Experts of a small language model.
Size: 10 layers, width 256, vocabulary 32768, 86.2M parameters.
Experts: 128 experts in each of 10 layers, 48 SwiGLU neurons an expert, a sigmoid router.
Training: 612M tokens, 9340 steps.
Below are experts of layer 7 (counted from 0) of a mixture-of-experts language model. Rows are named router (the router's row for the expert), gate (a neuron's input weights, with its number), up (a neuron's input weights, with its number), down (a neuron's output weights, with its number) and show model dimensions 0-255. Each number is 128 + 24 x the weight over its row's rms, rounded and kept within 0 to 255. Numbers have three digits each.
After each expert's rows: "mostly gets" lists some tokens that are sent to it at least half of the time; "comes before" lists some tokens at least twice as common just after its tokens as in all text. This comes from a sample of Wikipedia text that the model never trained on. Tokens count by the router's weight.

# expert 34
router:118141135121129126108195050131135127096139068147113139112083156122171113148150103102172152136122135121135124098088167158114072118108122142102119154105103131145089096103115142160126104151103146160150147109124109132068137139134098108134117148149091105123143107130098131105178150144121164135142138136132150141115105103101143121154117108129168060072153093135113111108128147114163151146148163120105160145156134107108105103085130082131140068152098136128109137154155113085112162098126153134134136143159137097114132102123140167137172138092123130120099112135136135163136112179114147118151149130123120119114129126138099131164072126118152114129136142126095171163121147086131155130109147143146098115132137107100162140135134117105101129101140102132145157123122077142117102131106113
gate2:173134121168127150110153130133116119125144119084139097156111160157153129123098128111135101108134133131117128142067085134126087141194146149157156156118121108101127129100075142100113116128156108127127141104072128128101150128143152127123131132144140134100129087142106105120130127127121138127126195131120127124133135100111127132118217138136119140127091128191156155126040137097142123086111143146123151126120096134131126132132133124153112074126127128113121125112127133115132148195142166135122130174184127093107122123186125119123197126132061136137128146119142147111126108125142139080132136133118136091128124112127137140140167128160165130108136129129133164119125162113152096130145121124093092162076142108143125128081119130129141132114160106128129115146056112130118130130102117
up2:230124145148130112114123132139157106155184129085126124153128155127128149159135128145130141115132154156149173128075107116188128126108155102130178080130109106130150150137107134122127128134156134113130136149125143138127125154117128126144128129128120122157114131101129158092109038117151128117136111128147158124136133130148071107163138231138120119110126128122129192165132128053139120126122128140091089102130128128140157147136165097130118125115112169158144119145111097120128152162133129127130117065129100124189126127158171128126132134108132180131082122130128084145071131136128112095130168136129135126153135136144146121112098134067109130127156128131117104116128159128130137159126130128140134177135124115134134119131143119102092114118148137123145128131094129127137129127173140
down2:193101098131142141096145126136169131127149106170156133117132108130099166015173139140131122091105108133090124141113130130179161128121120183116159125119082136148129157145122134114095132127153123117126129101176151167116134143127211140120129089125136151100072127116108131111122131141129170113117150125126114089150160133129121127135126127121134173146103119159141134127117132118133129124129125122081127120128102129102105156127119212138124106122132174169126129151130123106113137144128108065107129075128129127146097134132106127095143125151132138128085123102121119127128166087123108100115132155124126105072122128118149104174126133125136125128156135121129131124126073121114119074058124143156120133129139136129124123093088130131121126083106131127148121126128102170129124127176127
mostly gets: " At", " During", " very", "At", " even", " every"
comes before: " ", "1", "2", "3", "4", "6"

# expert 118
router:140127118135136156090151094067111114091130121129108158127034143130152115110132137121150136173148129113116132161071144134116131143118156123110125154109126136162080071127099129109145115130149155118149132158073114154113139133124140143130077141111129156093127125169135140119168128110167136158101125109140131122154138118104139126131162133197141145095106111135115091082114131100170123115132138134143141112137112133137118125109134139100128058143099138119070075096096118104142104131151146140090143140111131147145172095163164123100155138116116147133110118118156109129148147160090119147143173135138103140146100150139109146129118145147127125101103131172137143109073147099123170113173117152107094119119155143132120122176148125137097093149104136146101157111105112163164130154115147
gate0:137100074126125137129130130105181127137123142114130126104124134120143120125161126085184099068124134124134123131140137132215113129132197114165108133128070144129118065078191127118127131161137118111144141126111100116126169133147126113137127132144102136106165117146110086127133126127103132124131134135140123107131122191118148201084120090139149126120120128143128072124118126121149108126124126152094155123193130116124113140196144086119131128166175156068128122131135117101116124122143155123121131173132125124128145096129104128126154133123110157131128135138150135116138132126142118119158136142132132120129144076168165135129128183123198130135166128146130126171150129118058151123151129138139118110141131112095135126138170129112124133126135128129132132138132126126125084140175179
up0:109098160135133113143099118128198095135127175104128137114124141125146157127125136128108111143116141121135183126131116192125108135145149168161121125139115142179105106128110116127116132127136120136129109140165126133136168138126144137136090128187121173155139126127101102110175129125135128155132126114163121133135129150085132128105127145128129138114120113073118128084132138077125129138128129122128128135131120117160122111156154000126072125098147151110078128125124145137124133177136130135142129121127075122142140119139136111128176139122106175128091119126147168125126123129127071130130125141100141127142147129141129142136095154193132096078166134130126124121110131129114132185168065137158137132181129116131137145149139139123125128115086183105127128123126127122125131134202117
down0:125078105126125199129148127115116174129137122140121090137149139067133128129130132135153098118128137130040128113153100123173134225131126153137148128127126186126128102183126127130137125126090048118124129118129117127119125111115126133117138114163088144129122083103097128130131132129125078100129117124148123107105129117129105187128147125092167128107130132101111122140127160127133098125126114134156121137137125130178131129134160126114102125129149141134141152131156130129121179201138130137123143120140126173182129127138149127149117120166132127135127142190128131131115131142131127103142127141112137126131125093132126098186097127127069127131125133152197134124144120157131114123121126125117137084146124135127128104131119129130144125129105140125107127132129203173127127043126156
mostly gets: " FW", " medalist", " MF", " NOR", " BRA", " Olympics"
comes before: " ", " |", "0", "9", "–", ";"

# expert 70
router:099147140131126192148159106115159108125152075139115128115062154140167130119131144094136165170126108085147135131115142131143110097123118156126111126124123148151069114077093117108141144118101168115136134118122133122111138131102112113107105137099134126145137152159137093117148138111158170161109134157118133125136093115072107152119157175218146099094149126108068082127140129110134134148118139158147153151119104130104118142095141100109104095146098132116134118119153136120150140117146175129076126116123157118108139117144121146136120124149099175167145118092147097097111188196106130130100168102131132114128101142156117155154106137112149134121151115154129117102087157125106146108146154120110130129123115149127148173186118102134089131134123116134122149097100119150138154137138096
gate0:122133066107143131129128123138106104081107099144081132124117130128144108117127165112175128136131125132127124127136147059102104148126105128133123133130164150125123137126141076089120126110129108137137117127113123171132155120138138135126142125125065143145132138143123134119126125133140158127144145128154151149070114158090139117131122137116131128159115155106107126111154130091128174136131134234140155125147148143146147096139117124115206128131126121171142128102120136121123125110140153112126098136111088150111126139120128129125126100176080134128110128167145137111129143106123109176166132138120130099044115116122168165177123138128126158128198183123126161140098168140139120142153126128107137105131136204156152134129129152126117133148129063185122129106151129157097147128132146
up0:127088151137124117127124089095173138093027145100131139194108120102121123128122129120131102124107160117119115132136111141136113127131152132118137108127135122148126141132119141126176146109137134104126043132116127092123122130141125140155123088103145112079094104114130148073086143129152094130164058135128124090100109125136102137116082114122131141183124190136126115125116128118129123142134101151139099161129121099148154127123133108149145144127076134135132123142146125128127127152134129129134116126115125129131019133123099107075127111128121118143127225128088126122115147144145127147127134094132132119130099138124113129103127185134078140142080132115123133109134149128099130101133133112097096124129092122136116128140082138102128128105092088097135130106130128128135086116155130
down0:095151089128116115118122123171139132129127127140127128145101056128105168124129150126119121125127129162129118073137130126117087161129113136111126156142159181130131137132127115158132133147112117127143125128135135146129117123115128172142108113133108203126140128134131150118110159102124161138131184128126106165105132139076133121102192113081114133163106169127127183152134139122075162137133097121099165066141129138134090123131129123094192092141072119147163142123129172128153130152129149104129122142152148128112119129167148201168114125127170128094115180090147130112112163103124118126162082104130165071121143137131153103130130141086122096122108129154133125128084132136119131096148121177106130124153165129145125121125107126161128151099117148127119156119137105126097129142167091
mostly gets: " Best", "%;", " Santa", " January", " Defeated", " La"
comes before: " ", " •", " Best", " Q", " Total", " +"

# expert 94
router:122097138148111143134148071098128171077114125180104151090104133115143117142092099090136128131107142148135130156160149098136127108120102113145107107123111134139068080097093093111082061178149141117145146116124146078107136113133119164157134139136117094092175093125112126116119109140146143150117116095130130123124116071148095179118104153163128131075131085125126093139103130100155138115123084122103147153145093154070124114144131087114121136127142147108114099146109118093136119129118149111094138159140112128108171134156152146149139122142159138151126094099135127139169152170113124172095121122109175169120144108122164171147092125125120117133154146130157123114130178172119148099120148117101113136098120142148148114156115119144087108158134157122138148136143121112110124153129100
gate0:129070124161125181126138125137113128135139126082131150140128130118158127123126122113148166128195146112137129101146092129136131131121123100144128194166138170112127115127090132113146131122132134124111129131121149130125139134176126088140136119141163135184162125129134139129107137119149128129219221128142128132136131107126134123139126169102132148113126155080163106129147143111106129071153180119125154129126182133123127129127152128150114100135125135154132067133141076097134128070128124129128137128154123124133126107130094152129142122130123119120113111117127125123126124130133133143097113123116046137119133144116131174084128140125097113128103162128129141196175147129120162058127144129128130124135133135124154140174068123131132128107127178129096159101147114131128192131128128
up0:128150128143131137127119130195140122141140119127090139125130126114115155098115126142128136147098134111147107172115075124132120133131124127140130126179133093145131129127088117126118148131135088146154129073156130126166126130156131105105129131082175115126104150097204073119137129138134126104135126127120144129124114145150189121122114083131118133074124127145112115113136126087122083130154115129120130106139122147123146130140110135153127132105124082139098150083138153140141130164130133134034132136131151103122126120125140123129127115132100166150119126132100144081092122078122115154129129148137102110150105128111120122136147129135124118134074000146082118073128115121120129140131128138102126108215124127098138158094139129082130125126127151127133152156116134106151122125117155
down0:132117098197122129127128096127120180142085124130133131172135140117164078171178075126150136098108131176113129145110108171128126124124117146132125137118128134141080157129131128050103116124139104142124150129088134116113115127157133099125128147119204149134130114131142113134123099129123120133146145147123105059217159126151118127128110152133108139141129126176142204128126127120135128132136126123121117175127125143073128128121129126133128131147130125120149123101080141157130115134096122159121126101130132114147128123106130078134128139128074074125130133126140123126137094058122130148130127152126108127086130165121142142144105130121128066161178122186119123140130114133205120121122099150134105130100122132126162139124097123114142105127133187139128117129098128117118117104115144
mostly gets: " own", " Act", " father", " staff", " mother", " disease"
comes before: ",", " of", ".", " and", "ing", ".\n\n"

# expert 71
router:095131144121110169135146090131150133126147122119114160085060114124159115111136108067150113178165169131128112151124162097137115116131117123153131103143129141097120089114115118125112138151148180093148116137139158100126107119126124136112145140137133145124148089127160149082103134133114126168120119103118116170121139097115082173108164139177119147136149091125083091085096126081165133145121102129088153144157101136120149121118112110139115123160091143095102098144131160151117138090157138093113173159120100120109189131109132106101163127152120133102099153129133106152161156193101110138131122158133114151082121121175111149162105101127136126163152146177134148131142143123119157134142158118133112128103129113115127126162130131176101136100129139125114111142112074138091125164104095
gate0:109097123128106128107117129102132127126122123092111136102130127130152145127126120092131152134132155127137075127133165153133130137161109097120152135122102092103148098070122128107112135141127117101124130138135175141157146156131130135126124119142098136127126137108097130130112127123133146122131131106127143135132144120124128123130163167116128124157131134124070126079149096088086144068125132128133111136143135128129185170130123170130112128126139149132056192218134138126135120100136116129129099191130125127141133130135093107087128128144119113125180072183174125151127093133128144167138163124127134144124130126131132135172160081129117133132066128133174163133189143130111181129125100139155126123193125152137086097134130128145066129131131153128121125134180135135058130129123134
up0:126129124091140129144100127115166128129126119134094127114123132139066157130128186113109135149111141121129115045147124138143100173153172133074130121134097197171128097116099128119123131167139174117136125129063127124142126182079100132166125127134075141140140130111070126130115131093100134094114113152103133136081142132094133127124128160128128101126136152121150146131121134100148150125099084149112151138133130074118133137127128153153104128131211131066094130181131124142092129124113112126121111133159125135149130125128131129140129158140135107121180145134130170129165129129128110123127115125129132120117121127093095126125128146192091130088140095126148127125136127066118132119136125137128124131065077174124132120131117129152095155126112130132129121131127101129129195128115106
down0:196137133165129131123130134122093138144187097119119122131131094128097120113149133134148126121211128160101137093128154146140129115135131126128126074143145071127105140086132109122147047152088115128129129106147092129110131130103128135108127161144165117163135155128105123251084129155127147129125139129127145155082118126118183118129179127146150111111127143146128116116121128150122117105130137128126129123125123129122103130128125114158110148076132122129152165128130111127127145117102154150173130126130124127140103151149101100113143138128121129128130116106128160099151128046165142149127174095120135118186132124130128140086128140117119121129103131115114117119097130126122121127139117143123113132102125134156126117116094149175179132135053125124122095121161135125129198098120128
mostly gets: " development", "ation", " death", "ization", "ism", " research"
comes before: " of", ",", " and", ".", " in", ".\n\n"

# expert 126
router:087133135118152190107114054113105140096156116115104131111050116088171105121111070110133116150093145108137108149108165119102123088130124137135123126103116170133103078096111110118117101116121110144143165115152160129117141121107117108159153156123102120096138123132146109090101098120127167147134129122142129145146177101131086187153136130166127105117122083123118071088126106113144143114142123130099138169128116150129160161143139120131096120129142123107123106122132146059160143124138114133117148163121115131118144111149164163124130163143109157119088117129173096129113161166099121155105164134167128168121113127148123140142107110119143103121138120159157138127130160123125138147137133082126100146131154121144165135151108067145135128144153179161129113101143088129139118155108088
gate0:108129141146132138130128123125137114128046122164128153153127129142130136128099132106128124124141119146131045126125126119134128131122136153112127132135128110129129120132127128133133089199128127179149255133138128132131140139044195137130132128136112140096128145112129120130132073155139190142112149129115064163110136132140125126139108114140111126141160128124140104154139137088141128136106131130125132119120149107146123128129127131118135129129115130123129132129119085123127129122136128080059135113119122044130122131128160131164141137128081130126086125119139135148126121120126085182128130200133119122119097138126127138133116126120123112148145141132129173173129131126128148090132127130127110134118114131139147137156125124157111125129121128097127145119117127126093133146107116
up0:131128096133128041091130122114127078125158121104068114131126122129121117057177128128126125127117133115110120062111181129132126143088147129129165131124095119159123130145079135133121168076126132132055129119125127128131105102182032130130140112132128128147127166160121145129128138138152105090126128136179129129117129132134165068122123144104127162109127148121113133155114126137127131122131172148173128196131120130126151101100130149108157127101137100131155112143142166137129129162077128150145099113126150118129136126161103136144123097108128168135131144126114085128109129148132140129128127092107132129145092123118128127128139133128142126131158130125078153131131127084128129131112176153088140126079129082092098128137133095074135131123166114128122127134152141138185137121122132
down0:116115151154135131126139125130117124128136088109127170133121095122210122136164118126127110149156149133121139029117123127131151152183135149119136150129186128129128206129083127118159134105125127121135189144124127044119144121134130121133131121131145103127158132147130159127150131133135137156142095142122143113126113115126129174124130110083128121130139138142078123142123136095129132130121124120132136174120128111125175122126115128116111073142149188075131132088139083125130108150130130082168115137128103180091135139140121103146150088116092087133136128137145109128131124083128160146126081142129088124132123127187087131126141071111114101119139111130127126129128176131144117139135087127090122072132108095135128145100107109068125139128132143092121153120139087114135123130136122
mostly gets: " because", " Piper", " company", " organization", " village", " variety"
comes before: " of", ".", " in", " that", " and", ".\n\n"